From a checkpoint of a small mixture-of-experts model trained on Wikipedia.
Size: 11 layers, width 384, vocabulary 47622, 51.1M parameters.
Experts: 32 GeGLU neurons an expert, a softmax router.
Below are experts of layer 5 (counted from 0) of a mixture-of-experts language model. Rows are named router (the router's row for the expert), gate (a neuron's input weights, with its number), up (a neuron's input weights, with its number) and show model dimensions 128-191. Each number is 500 + 40 x the weight over its row's rms, rounded and kept within 0 to 999. Numbers have three digits each.
Before each expert's rows: a language model's description of what the expert responds to; "mostly gets" lists some tokens that are sent to it at least half of the time. This comes from a sample of Wikipedia text that the model never trained on.

# expert 35
Description: Table and infobox headers. First tokens of table cells, column headers and infobox field names in tables and lists, such as Total, Date, Stadium, Club, DF, MF.
mostly gets: " Total", " Date", " MPC", " Genus", "   ", " DF"
router:543533423508442461434497509523530435588546400550513525452473543505505502451527461422508449533534453498528473433554533438455490498472526562423446458516556503485451572524526554485474496528508599
gate0:534476533564532511470479501460439500463532521488578491487494508526420508507479442610528489500488540533448478485505469457414474504425529454556477441463519460545512576517535455547446460465465552
up0:543484558531542508515474454450473492465488541476545464495492521497442523538504440604554453630461514547417470455533399460453450459493517511506483494471456476504468594496538443533530490437499492

# expert 46
Description: Personal name pieces. Word pieces completing personal and place names after an initial fragment, such as Leon-el, Neel-esh, W-ladimir, Chulalong-k-orn.
mostly gets: "ley", "ak", "ena", "ani", "ari", "ham"
router:544512436479447509471499545512519510552504468542533423490438523532514494554563473458547502667490514537521505474592565447486422483493517532436481502523570506463464564533561504595450497490477558
gate1:495441526479525519456488449502449559485541568519545507537493481529401488539557506489563440514456509548474464553536527566467470422486496473485512463504542472565508464536465555535479578526501498
up1:558576449549465429528533494514498488493502484433498469471496517491553568451476503449505529553505558471441474501440490411500486585563528498484482542476471511453444520505519389476467480483488491

# expert 10
Description: Mid-word fragments, plural nouns. Word-internal pieces of unusual or foreign words (electrom-agn-etism, Jo-aqu-ín) plus common nouns like games, companies, van, forces.
mostly gets: "ag", "age", " cell", "ass", " forces", " ±"
router:539537448530480462511505550499518438571562426561534444492411555505544429506545410425560491537475506484514482575560452445484461497465565554474427532529566499479507511508576515533425475447507520
gate0:523461540536484436496446513435496504523521462534497460503519531483581506521508470498534502532510523516523536558506555481489547413488435528551566555561484478552464554531455557501504470475534446
up0:548490528517510535499513494531497507494432505528524543509485491443524518482470444450544528507470485467498518506486518549474531526451468572516499570452478480531484500450457410525454555494479529

# expert 13
Description: Table row starts. Pipe characters beginning table rows in chart, certification and results tables, plus digits and capital letters inside table cells and citations.
mostly gets: "|", "   ", "|---|---|---|---|", " Total", " BE", " Top"
router:499538406493493498515557539545486469508505426491482491433445519483550464494494447447572492484467502466537533505525487462503511492490480512467458515475499498445472502503523540514432438487465564
gate1:498498486513394479513528442519572517431419484546519497527518469406495469457472494515477500548487503487502461482473460464548462414545416497553578538508531500498444472478516528592463533418463464
up1:486541500547362494489534492502529434506411495511524436458554553508476529497441444490522579428445458418533462488541485511476410484593503487509586509530498523518525476472557536532427448520468458

# expert 53
Description: Proper-name head nouns. Final nouns of named institutions, events and places after the or a modifier, such as Cup, War, Rebellion, Mountains, Committee, Stadium.
mostly gets: " Cup", " century", " area", " Championship", " Stadium", " Force"
router:597559429512474505503457510531539463528562488623491452498464505604504516452612473414471436569470452532490460517555496437510484482493485491509452525513565490494524463534524526539456542508499553
gate1:450471511543469540516471531581416473535472432547465499505457460461584473498560522566486436428534445434449503460501543459522468505462548446444516460467521488520490532509490473499474499548460583
up1:532508502461529453496549492469574532466563537511530448492590507543505503487490493456532519502490520579552501497513495585471526489540446582462474506496473481475508450456492480495494465457544485

# expert 32
Description: Name-initial first names. First names and capitalized opening words of names after a comma, by or a pipe, such as David, Harry, Karl, New York.
mostly gets: " David", " Robert", "   ", " James", " Richard", " Tom"
router:548533472443485528481480564506492492525509463512530425463446525580509432481546455471587470606525479480545488445549462458446471460417510526446492527549518526492491538548497560533496461503519581
gate0:506469496521464469534537515462571473482502459499528519546435512514474500501560480545534536505569560528445593503532497521507481502582522480460524459506478567425488524554402505455551583432547560
up0:507457493479474465489524511464547480524492534512523481516457521511522514475565548586512529493509515521443606445531465481536462505562525458464556453466485554435493502557414510507519544489573522

# expert 58
Description: Location prepositions. Prepositions and commas placing something geographically after a road, station or direction, such as in, north of, located, near.
mostly gets: " located", " south", " north", " within", " in", " east"
router:499522439492496523492436543483537489493595462534428493452441468534495471535539476438524459555488551440469484449536469481473489445493520534466481532546553497402473492529522508578478507530516569
gate0:547559508581608521527416461432559522491517457538520451522478465494492457533504492522575482511476531483467526566504539528530433506505525526436577531472471467522541498490492427495478460463507517
up0:431502422515498534505533401593458484469508465570503453490435474499523622531480512470577507450537459550434502507433495542532501477466566492556473584461515473511494497533512459482523429529544438

# expert 1
Description: Year and date digits. Inner digits of years and dates, especially after 19 or 20 in dates and tables, such as 20'0'8, 1'9'91, October '1'4.
mostly gets: "″", "present", " way", " century", "See", " time"
router:504542428495458489533457501533528534518489425527477471472459502480462516508551476384541492543480513476555487515578542461437482477446530514449478528580494496525452529581544533539467454557523468
gate1:520514499530537560518506542512482465488507452479500550501594482533469496506463496495573501505481485491513541534582559504503499497502484513470487508489489503489421481512521443538519527431486392
up1:452491434460510488483392481573476469584535459439519558517425495496457447519547495459457544481499552473462516491500482450560409476483496512498542522543469529539507520410506533409494600490464563

# expert 31
Description: Hyphens and compound starts. Hyphens inside compound names and the first words of place or number compounds, such as North-Western, Winston-Salem, New, two, St.
mostly gets: "-", " New", "–", " three", " two", " St"
router:529526462423479519547493494458497516629590472542448426514444498518550525497534481466524455580526550473491458460527527436442442484406506484514492574480544538506474532475549562562488509535489551
gate1:495500464434501510553514494504522503582571498458481503560497468492526440490573519506487523459525485486551491568475449497498548510544458511449482544440484532496553582432601484412518499524518514
up1:483548528465507515607609444542508498591571541486471524471526479472485368533624476542512482518535477458466509495513520476465485520489443513482511540454533458508535602519567545434527439496477445

# expert 6
Description: Pronoun and particle objects. Objects, particles and comparatives after verbs or articles in narrative prose, such as get away, him, them, out, up, more, better.
mostly gets: " him", " out", " well", " more", " up", " them"
router:536532446458444554548483534528553472495564436559534485490471478551531481516543458446552473476450500491570521434497451461449575501477538564455513567501504509522509478518585536558498499467419529
gate0:497538547542476470585505459596516449479557474563529528393501498544520436470498475550551469492517505455541518430454484514493602505498520488527468502532458446514478433440528495468431482474487543
up0:491534528468441468509451472532524482535515438516509540524453502518492559534492474477546474532484490545512578422430455417481558424533462496524468575489417563553514419540517497501582553516464532

# expert 36
Description: Sports career verbs. Verbs and nouns in sports biographies and team articles, such as was, played, won, compiled, college, club, Cardinals, W in results.
mostly gets: " was", " became", " been", " won", " served", " played"
router:501536460478445412494446554476486500508579481495486490479451545589494505432508415403474461543455545540520463462562535517516522476527531578442445493526553584450507519510522528521470537573466550
gate0:536457561435502495452507528518496480522595550521451548526555533501493489553520541502498563540479455446504487463487544478495437493581440488493473448484591548490442517538547462597481465501488458
up0:510502493496455522459476500532425458447546563501462507549543530460527481524479519448483537590552504447525507492450504485523538532524512498557488418426501485431501457551547513496455523546485516

# expert 63
Description: Common-word suffix pieces. Inner and final pieces of ordinary English words, such as spic-ules, con-ic, ded-ic-atory, mail-ed, Follow-s.
mostly gets: "al", "ed", "el", "is", "it", "ly"
router:512517443505448499556451526548538538550492462562488431419433505477582451455503484484509480534420518450564480520525489419507460427489535568506470554448555480473473556484533585511501512494503565
gate0:465520488557517467527468492553532520553496427503533497447517512531525555444510510554531487501467517509441405546481483541556427491508549520496509502565450534461514492461531500576547528522557525
up0:556474530476475510494468483465583466459521505474438504530458493382471468487495525460499523613492555507518533444533523450471504519476460523574544534458531451489519551525455437472552522516458538

# expert 16
Description: Headings and infobox labels. Section headings and infobox fields in biographical and sports articles, such as Personal, Career, In popular culture, Born, Preceded; also he/she.
mostly gets: " she", " he", "American", "Personal", " Preceded", "See"
router:511507386513458498506464514559504617485511401544448440483463568550537520488528460443461500483517492509520448464514473483487447454465520552503479461514528460468402553523503585509502543507529529
gate0:453467498548478513501521535505555561426488496525514517509552430624506550458541498516478466500486502489519447493457524540528515518538471512487534474513474540484521460489531563480454441483537577
up0:513453515529489568517509439509552490486483522470491542503507489531416503490536452431532516566467553517483503499563510504554520501516493428505522503444477505530505544504491495438499504455522509

# expert 40
Description: Punctuation in measurements. Parentheses, dashes, slashes and spaces before numbers in infoboxes and tables, like the ( before sq mi or ft conversions.
mostly gets: "–", "′", " −", " +", " sq", "″"
router:526541477547494523563506480521547517517562414516466463489495454515503452478485516466510463573434490494514410486526541467478465476464539493511490493535526498444486477502519523542480530495508494
gate0:492501488510550481490541452512510477497511500546499467526502508615507464410517510509541441474418493477490481517578498563547525456533593485501430435437502542505471451471432445526459581529489494
up0:514457456426465429522535501473553499467495476518568501462480510510475480436466485529481484502497470505485454500532476536527480487442565471478577462522531478522487442481429426506577573531518550

# expert 37
Description: Verbs after subjects. Forms of be and have, modals, and main verbs following a subject, such as was, is, be, had, can, finds.
mostly gets: " was", " is", " be", " had", " has", " were"
router:495518450488433447488514552512507446532515489545460405534474486497485449539523489411529522487434545520519508475509497476488514507509550534437447478546524466447452594491584596550504452563494528
gate0:480521506448425481479460507498436478487545509473441386512508597515508483518447504445541465476481469538446511463500529421482527534581534497507499525465518495440544524485505480498487495522466534
up0:502550409506407478468481431513493504501551585488457447458544590504497415546509503429563501417511522546516482491479496512529512511504564495531553519580465445504564486496494570558485544504509539

# expert 11
Description: Clause-linking conjunctions. Words that join clauses or list items, mostly and, to, commas, also, but, into, including, often after a comma: ", to improve".
mostly gets: " to", " and", " also", " but", " through", " into"
router:538494469456424485552525577499534471520532465538497472496459511540541536492558514470527491494436536461548512527501440466529445454466537554424464502461534514460439502557558595611476488475496560
gate1:499531546505504486514491479458541519505502513498489436451451504538524525478563525539496505496605502402509474542531513549544445458449430510471444533467538490492529526469568485530495438554490495
up1:482478495509536463502514399514568542519470523449458466503446527538456491525546499490481496509561523473519569474506510489538451513415465509425482522520547531438487530473529459604588474517429524

# expert 56
Description: Mid-word name pieces. Middle and final word pieces of uncommon names and words, such as Sp-ade, Surab-aya, Angust-ias, Stief-bold, butano-ate.
mostly gets: "ie", "ine", "ia", "ation", "ers", "ay"
router:577533455504481488536457541525488533507521446579494456461431523510522450476521509422547434560445440516507491399502481494460467487500548543433472525483510486444505552478578550531432475474501583
gate1:481563497497584476527482474579544512553532472513427469533427532483495533447466520457474526516546536498593480572500456571516483468478445480471417499518484531534547512504506543503481500576477509
up1:493437484472486513538432493499487563509498460479465439468461436525507525612465543471573465523573468461441516511524487530474483505465452442461556475452510518534581587483549494485502545528490462

# expert 2
Description: Fraction slash, articles. Slashes in fractions and codes like 1/2 km, the article a before adjectives, and spaces or first digits opening table numbers.
mostly gets: " \"", "/", " a", " $", " '", " km"
router:553514446480454503529560507495542493550543453527446475408490530489515478465524519479462389490484514475572464510561471468480485498420573539501457494536474518425462549510556553569505514493512545
gate0:534534440537511552519514435541457477522504473501486471446498458457538474496530460518552495447437490444632513499528526508576472508449444543473548447510470527489534504512463504438493450558538471
up0:523531451521476550512554525553458431482548528405526470496437438521481462500503498520564495428418453475570512475487489478562438508492445523500537488497501513511496496519515494502540455544450466

# expert 20
Description: Table header words. Words and cells after pipes in sports and results tables, such as Stage, Round, Runner-up, Motorsports, Road and Line.
mostly gets: " MPC", " round", " Road", " Line", " Released", " Apps"
router:523551440515465531490449490558544491530543433518493469502461513557506501434564476430468497533502417477515445517612515473474483452493519524401441467560537487443419539548573524555451529494551555
gate0:545481526536516503517526492561583546553490519521571495484458557426505470543463474521538520457579490496480582444474494510391477501484501474412564558556514483533507428467493403600536474514509474
up0:454477486462510552487478523463455496480504485491492509488517527529559475455542483471471497516473437502488450581521490530608513464529549491517426492473433497416498592552540589394457517481497532

# expert 41
Description: Foreign-name word starts. Single capital letters and first word pieces of foreign-language words and names, often after quotes or de: "l" in límites, Pl, Ch, Barri.
mostly gets: " S", " B", " P", " R", " T", " F"
router:496523472444435438530524571501502551525543440529484440448464537522514511501556428439559446555458511496532528475569462449483441451465538502442421483518533483547472546521506561500490466520477543
gate0:512445523417569461554535581534454574502463481469471503466474525471514449539510492503531529538491495567535488452517476496422466451481551510471416473497530522501489538465433499438498508507430513
up0:476492468495490463528511488487495548521459463559532496505474412481521538538468534549522577555522502543476495428453471476395502487422533471456497463481523535486464450488511464496476507491535541

# expert 23
Description: Symbols and technical pieces. Hyphens, %, prime marks, = headings, subscripts and chemical or math word pieces, plus infobox labels like Location and Coordinates: pentamethyl-cyclopentadienyl.
mostly gets: "′", "%", " Location", " −", "_{", " MPC"
router:540492458532436518472506492540520498596587459577477463522460551481491498466528536484445368500461453430523488459499504517487514514426585499488477534547510582505443516506610543511460472466480492
gate0:480570488552486512445479496454472535478490462539473588497565545494489461418559471479519420495472551444478467428559577482453543453503509537535525469513409437497594475512519458573511547539483474
up0:462518422495497508411441484500544415491469541489519508426534425483472473453475541499440473511543492526525489519448509472443544612528509542535515450481490526560570465522500457603531450509531496

# expert 3
Description: Foreign-name word pieces. Middle and final pieces of non-English proper names and Latin taxon names, such as Skop-iec, Pannon-hal-ma, Fırıncı-oğlu, Sten-olis.
mostly gets: "ia", "u", "us", "ata", "ley", "o"
router:598517428514492493503511495524505478595530474569479424492463552526528494512569452489550468562472507524519504529586505460484471437473523557455481512525544498451472528543545548575479513500456565
gate1:507499596525444519520489486472529510457501592564530541490421562403481556503577497428536504533508503439524511479505522500515479508515412506519536578553502535418501475494508439476554568470477491
up1:461453475609488449406505473509468585505497539501507479471497547385475447477567433439506490468507499540538480476437559489524467509512524522548504507617463467464458501490534535562410472502441462